{
  "n_experts": 256,
  "experts_per_token": 4,
  "d_shared_expert": 0,
  "activation": "squared_reglu",
  "moe_layers": [0, 1, 2, 3, 4, 5, 6, 7, 8, 9, 10],
  "init_std_router": 0.0118,
  "lr_router": 0.00162,
  "vocab_size": 9168,
  "norm": "rmsnorm",
  "rope_base": 10000.0,
  "extras": ["capped logits"],
  "init_std_o": 0.0719,
  "init_std_up": 0.0829,
  "init_std_down": 0.0829,
  "doc_mask": false
}
Below are experts of layer 7 (counted from 0) of a mixture-of-experts language model. Rows are named router (the router's row for the expert), gate (a neuron's input weights, with its number), up (a neuron's input weights, with its number), down (a neuron's output weights, with its number) and show model dimensions 0-95. Each number is 200 + 40 x the weight over its row's rms, rounded and kept within 0 to 999.
After each expert's rows: "mostly gets" lists some tokens that are sent to it at least half of the time; "gets" lists some tokens that make up at least twice as much of what it gets as of all text. This comes from a sample of Wikipedia text that the model never trained on. Tokens count by the router's weight.

# expert 197
router,268,164,210,190,252,223,160,227,205,240,158,178,188,227,193,170,201,250,180,219,210,245,195,225,126,207,177,171,128,228,237,226,181,262,183,159,177,222,159,235,140,192,238,258,225,197,164,185,215,224,243,184,214,221,199,232,175,177,167,195,252,185,89,146,144,275,308,186,204,204,221,124,235,182,159,174,242,204,177,271,141,175,213,172,188,234,223,250,173,217,275,216,133,162,296,190
gate0,212,213,192,160,244,195,255,139,218,189,154,209,249,219,130,177,188,247,239,175,261,181,216,162,205,211,246,196,199,159,163,191,177,168,194,134,214,175,206,201,153,182,191,175,228,157,183,235,223,315,145,210,189,210,71,112,160,212,116,234,191,169,159,165,166,206,177,143,203,176,166,187,163,253,180,157,211,206,182,239,185,198,224,164,173,216,250,151,155,184,230,178,251,160,142,311
up0,167,254,202,193,169,192,235,190,107,166,196,235,240,110,186,174,217,229,158,188,171,207,123,277,187,215,242,265,210,296,202,183,120,130,164,207,178,199,186,188,161,177,162,173,147,269,258,154,199,227,194,181,231,217,254,242,233,209,206,245,221,244,218,189,241,204,236,263,222,138,146,136,165,214,179,138,301,210,176,207,273,188,237,174,198,178,188,161,173,230,153,213,215,179,193,228
down0,270,219,224,263,203,235,152,244,113,137,152,164,164,181,215,176,143,205,243,266,213,199,235,142,178,213,224,110,215,107,171,193,158,198,150,125,220,225,229,265,207,176,171,146,161,221,217,131,216,225,227,220,164,227,220,174,165,162,223,213,214,175,207,157,229,203,244,183,143,176,180,121,248,207,236,189,217,168,168,219,219,142,145,276,189,257,142,187,171,174,243,224,178,209,271,199
mostly gets: " ==", " ===", " ====", " belong", ")===", " ="
gets: "\n", "==", " =", " ==", "===", " ==="

# expert 1
router,209,179,217,243,261,153,194,161,191,185,174,151,171,241,229,189,309,166,135,127,221,251,176,167,218,236,199,205,185,224,246,113,194,252,150,250,185,215,201,176,200,164,220,227,103,262,232,216,181,198,183,172,240,154,236,242,234,238,239,206,160,167,143,167,194,175,190,180,237,214,273,199,139,285,278,216,260,230,214,167,198,204,224,199,124,240,138,217,176,183,170,241,139,202,166,178
gate1,233,290,140,262,109,275,189,269,207,229,183,202,165,194,178,143,181,224,180,187,219,277,201,235,167,206,233,217,248,212,248,157,188,263,239,194,170,173,192,170,206,232,152,210,116,147,208,240,250,166,247,146,266,246,255,242,220,152,210,219,176,158,181,246,198,201,195,231,259,178,182,253,190,235,202,152,150,237,212,147,211,184,242,238,239,198,228,217,212,220,103,257,240,219,224,245
up1,124,189,245,272,222,131,187,177,184,205,193,185,209,154,207,193,149,186,203,181,244,189,216,231,221,175,211,176,150,143,175,244,161,185,258,154,200,183,176,239,236,205,187,156,195,205,220,254,177,188,226,250,203,95,243,267,211,144,186,201,171,228,174,241,169,216,195,167,206,115,192,200,152,121,265,175,179,160,242,264,160,212,128,211,184,274,158,192,326,144,195,202,257,157,191,203
down1,254,174,223,196,268,167,167,229,227,300,236,224,176,186,264,179,213,208,189,201,151,145,196,178,247,222,163,246,228,184,175,190,200,197,244,206,179,213,216,206,217,175,309,111,214,214,100,232,216,137,187,192,223,190,243,165,234,153,269,245,189,152,173,200,243,160,237,161,201,218,210,188,283,244,180,152,211,201,188,199,163,159,154,296,179,151,211,263,192,267,181,182,281,202,238,180
mostly gets: ".;", "\";", "\":"
gets: " |", ",", ")", ";", " and", ":"

# expert 92
router,191,150,277,157,193,203,193,228,260,220,175,221,209,223,196,154,223,238,190,214,162,236,197,167,217,136,226,146,257,250,204,264,191,216,168,125,155,191,248,216,230,176,218,229,240,206,220,157,160,264,176,231,255,144,148,257,157,261,186,172,190,220,283,183,135,205,149,126,196,187,223,214,216,202,216,157,277,189,240,189,196,183,214,127,222,251,196,210,194,260,236,276,165,177,302,140
gate2,195,242,227,185,130,184,153,228,241,213,182,205,143,255,153,243,132,165,233,182,155,200,190,227,220,131,228,189,207,236,283,235,158,169,168,158,254,224,185,245,175,186,127,177,147,173,224,171,237,186,169,172,130,227,203,226,181,138,183,219,166,182,227,161,279,223,200,230,201,192,243,195,165,300,234,248,258,274,255,193,188,223,276,201,226,143,272,169,238,242,164,205,209,127,175,186
up2,315,289,203,172,160,189,209,175,170,191,225,180,174,180,146,288,155,199,166,211,210,228,182,229,184,226,176,247,214,139,241,155,147,140,209,250,233,202,251,161,170,263,212,143,255,176,238,168,268,226,193,185,182,211,149,231,148,237,201,135,237,169,130,243,240,203,225,236,217,214,242,160,213,228,254,182,166,236,213,191,232,200,234,138,219,195,283,157,208,155,200,221,221,278,140,231
down2,194,176,210,198,133,200,164,168,108,240,212,184,156,163,204,145,237,173,153,166,190,188,254,159,156,176,204,251,192,195,236,185,231,236,181,284,262,226,145,225,261,153,219,278,117,201,163,272,171,219,163,245,186,220,241,217,137,163,156,198,198,158,195,158,225,240,247,173,220,228,193,282,130,234,153,205,204,222,191,148,182,281,269,238,231,200,207,174,211,243,206,188,159,205,144,264
mostly gets: " (", " (\"", " sub", " inter", "(", " Sar"
gets: " (", "===", " in", "(", " s", " sub"

# expert 49
router,202,137,269,208,256,182,144,181,222,209,153,181,179,213,166,168,181,180,152,175,145,255,156,141,201,153,160,175,214,254,218,194,212,241,175,171,204,212,232,227,255,164,198,258,202,217,294,192,192,182,239,251,195,175,118,264,231,243,226,203,174,229,237,175,161,213,225,150,171,205,290,190,204,189,193,150,305,234,206,206,192,172,184,138,218,243,170,215,161,275,273,245,134,189,274,157
gate0,163,199,258,280,217,211,119,249,178,214,167,155,182,201,231,183,143,145,154,210,197,278,234,211,205,151,192,191,264,226,139,169,210,219,217,218,219,147,235,215,163,277,124,230,188,254,183,165,198,191,189,277,220,203,245,148,201,160,224,202,159,192,230,121,181,182,213,210,187,198,169,156,130,210,241,291,206,223,119,104,191,198,198,215,241,217,171,215,152,206,276,230,129,216,185,194
up0,238,179,250,161,228,163,250,189,188,228,205,210,249,187,233,233,276,102,163,252,222,184,202,221,209,138,140,208,232,215,247,215,139,119,121,248,238,245,189,164,243,153,182,230,227,207,197,186,270,223,216,133,213,157,181,151,144,261,212,178,196,226,212,238,256,224,212,208,243,200,245,194,176,198,191,240,161,157,229,156,190,226,258,201,172,226,219,120,143,125,135,159,185,169,251,142
down0,154,177,175,182,173,253,194,189,159,257,259,243,170,203,242,154,225,242,211,216,201,168,175,207,232,199,240,219,246,184,265,219,229,253,242,159,185,184,193,234,156,180,300,204,221,150,141,139,235,214,141,223,226,214,216,278,274,166,215,182,148,207,166,226,222,226,185,160,232,153,162,255,170,234,197,204,160,258,292,189,189,200,209,197,223,246,271,228,335,191,178,160,218,251,175,245
mostly gets: " (", " (\"", " dem", " told", " ph", " ["
gets: " (", ";", "(", " [", "^{", " sub"

# expert 192
router,168,159,171,166,222,258,190,165,190,267,225,189,183,136,196,137,253,215,228,162,176,142,223,202,184,172,215,199,187,145,146,172,196,196,209,174,192,203,200,181,255,159,221,207,125,123,223,234,246,219,182,211,180,235,208,168,241,229,267,151,133,254,211,106,220,230,137,211,219,180,176,268,229,192,198,201,62,165,182,218,166,226,211,180,212,201,254,162,217,273,242,172,218,223,241,302
gate0,268,143,198,224,185,149,224,279,174,275,217,157,196,135,241,227,199,212,199,172,211,173,223,273,186,235,235,220,260,185,162,228,236,197,288,259,209,197,243,154,171,221,159,224,140,186,257,181,195,234,158,227,258,230,252,119,211,249,268,179,145,207,156,204,179,159,191,193,208,169,130,209,168,241,175,265,175,251,217,167,203,165,247,204,222,146,228,165,206,187,125,185,178,285,257,186
up0,233,277,202,196,199,233,209,159,197,164,136,185,191,268,245,165,197,208,176,142,197,203,166,149,223,219,239,137,251,143,146,161,179,142,171,209,194,202,134,221,197,184,208,221,212,262,91,200,148,262,158,248,179,229,226,262,197,188,224,247,247,283,206,195,142,221,164,276,173,218,236,189,202,177,240,197,210,170,185,175,177,186,140,140,191,210,250,217,185,286,243,162,189,213,300,237
down0,160,194,200,139,178,263,215,143,215,194,168,186,201,189,221,172,268,110,251,169,199,235,210,208,147,122,194,155,181,195,232,178,193,223,138,189,228,199,144,256,161,251,355,143,162,225,167,242,215,176,163,170,222,189,234,176,196,217,258,233,153,131,192,189,219,257,146,197,244,165,228,161,242,170,185,178,136,141,137,201,198,216,177,163,186,252,161,227,142,206,171,230,205,200,193,243
mostly gets: "ington", "son", "wick", "ton", "worth", "dale"
gets: "er", "en", "on", "ton", "son", "ley"

# expert 128
router,197,207,206,221,232,120,101,197,278,226,216,214,223,197,213,195,192,207,154,173,260,179,170,172,120,288,190,129,181,238,166,179,192,231,172,166,178,244,192,252,208,248,253,167,221,209,228,262,266,252,271,135,269,191,213,209,195,228,183,256,239,167,137,174,182,297,207,174,178,251,188,163,167,184,169,130,202,201,216,226,202,180,197,161,182,257,198,252,213,184,184,212,169,133,265,155
gate0,151,194,245,283,174,221,160,257,259,190,257,196,234,211,218,193,136,237,223,226,221,177,229,212,254,211,248,238,236,162,228,210,224,207,187,217,139,235,171,226,180,123,209,198,320,222,183,278,178,232,230,150,237,216,254,201,178,267,222,252,161,239,188,188,161,227,245,165,227,172,226,239,195,174,265,196,209,239,164,198,179,136,235,215,230,212,102,181,281,106,182,190,202,206,184,249
up0,138,174,186,183,172,237,182,173,148,255,174,178,126,201,217,226,186,209,181,191,244,220,156,147,218,211,177,200,149,232,210,216,178,161,187,185,164,257,195,242,265,267,206,244,265,166,234,174,165,296,182,248,297,182,239,225,218,126,200,147,215,312,209,205,165,218,147,244,196,238,144,251,205,215,194,189,195,212,190,169,172,182,202,232,228,124,240,259,181,223,130,199,282,234,145,180
down0,271,188,228,236,150,193,209,207,217,155,240,234,199,223,240,154,202,191,111,185,173,225,172,233,265,188,163,183,202,218,279,218,214,151,275,212,219,222,116,171,228,199,219,235,244,150,267,178,233,167,259,169,167,161,215,137,161,171,238,137,242,167,218,232,110,158,250,241,191,263,237,189,122,219,167,276,178,196,231,246,154,228,110,186,189,188,206,162,181,206,163,164,174,159,175,197
mostly gets: ")", ".)", "\")", "),", "]", "%)"
gets: ")", "),", "\"", "===", "\n", ","

# expert 78
router,222,194,240,148,248,190,149,177,203,134,190,219,202,211,164,202,163,206,137,212,203,265,182,128,151,226,183,183,167,269,246,200,178,191,175,183,141,189,138,200,166,219,230,231,226,160,205,190,234,167,222,201,248,254,102,212,265,242,202,188,211,203,194,237,201,239,232,114,143,212,149,142,143,173,136,193,223,196,295,199,270,125,187,125,241,234,228,188,173,182,212,166,114,169,227,162
gate0,247,151,173,246,224,220,137,186,164,153,199,227,240,205,249,178,200,110,217,183,256,247,246,250,203,228,243,239,110,180,221,188,197,151,170,226,152,157,168,164,143,127,145,216,232,125,219,202,183,270,199,143,190,209,155,157,132,212,170,153,211,189,126,195,170,210,174,220,212,114,152,193,169,256,157,150,203,238,238,214,124,182,173,215,244,202,190,187,254,148,236,190,206,219,221,264
up0,251,167,251,201,219,206,267,152,200,175,215,280,199,160,214,143,244,142,169,208,185,199,301,220,228,212,157,172,206,178,257,221,177,197,177,151,186,218,276,142,233,156,242,212,214,195,207,171,200,205,207,245,121,179,253,220,198,200,196,179,182,217,195,186,209,188,250,193,159,154,252,198,171,173,254,260,158,209,208,196,230,167,167,252,149,154,216,273,250,141,299,202,137,322,195,225
down0,207,147,221,139,156,164,155,171,93,193,214,165,177,247,186,185,223,170,197,173,130,189,166,196,259,163,221,146,229,236,240,244,173,240,187,279,118,236,201,195,135,245,217,138,207,214,156,238,182,125,173,215,150,186,205,178,159,85,203,184,235,160,183,223,208,280,152,183,242,245,147,237,233,234,223,164,235,200,270,227,221,230,199,171,246,241,208,201,211,225,231,156,202,167,192,143
mostly gets: "There", " However", "ร", "ั"
gets: " the", " more", "=", " K", " However", " own"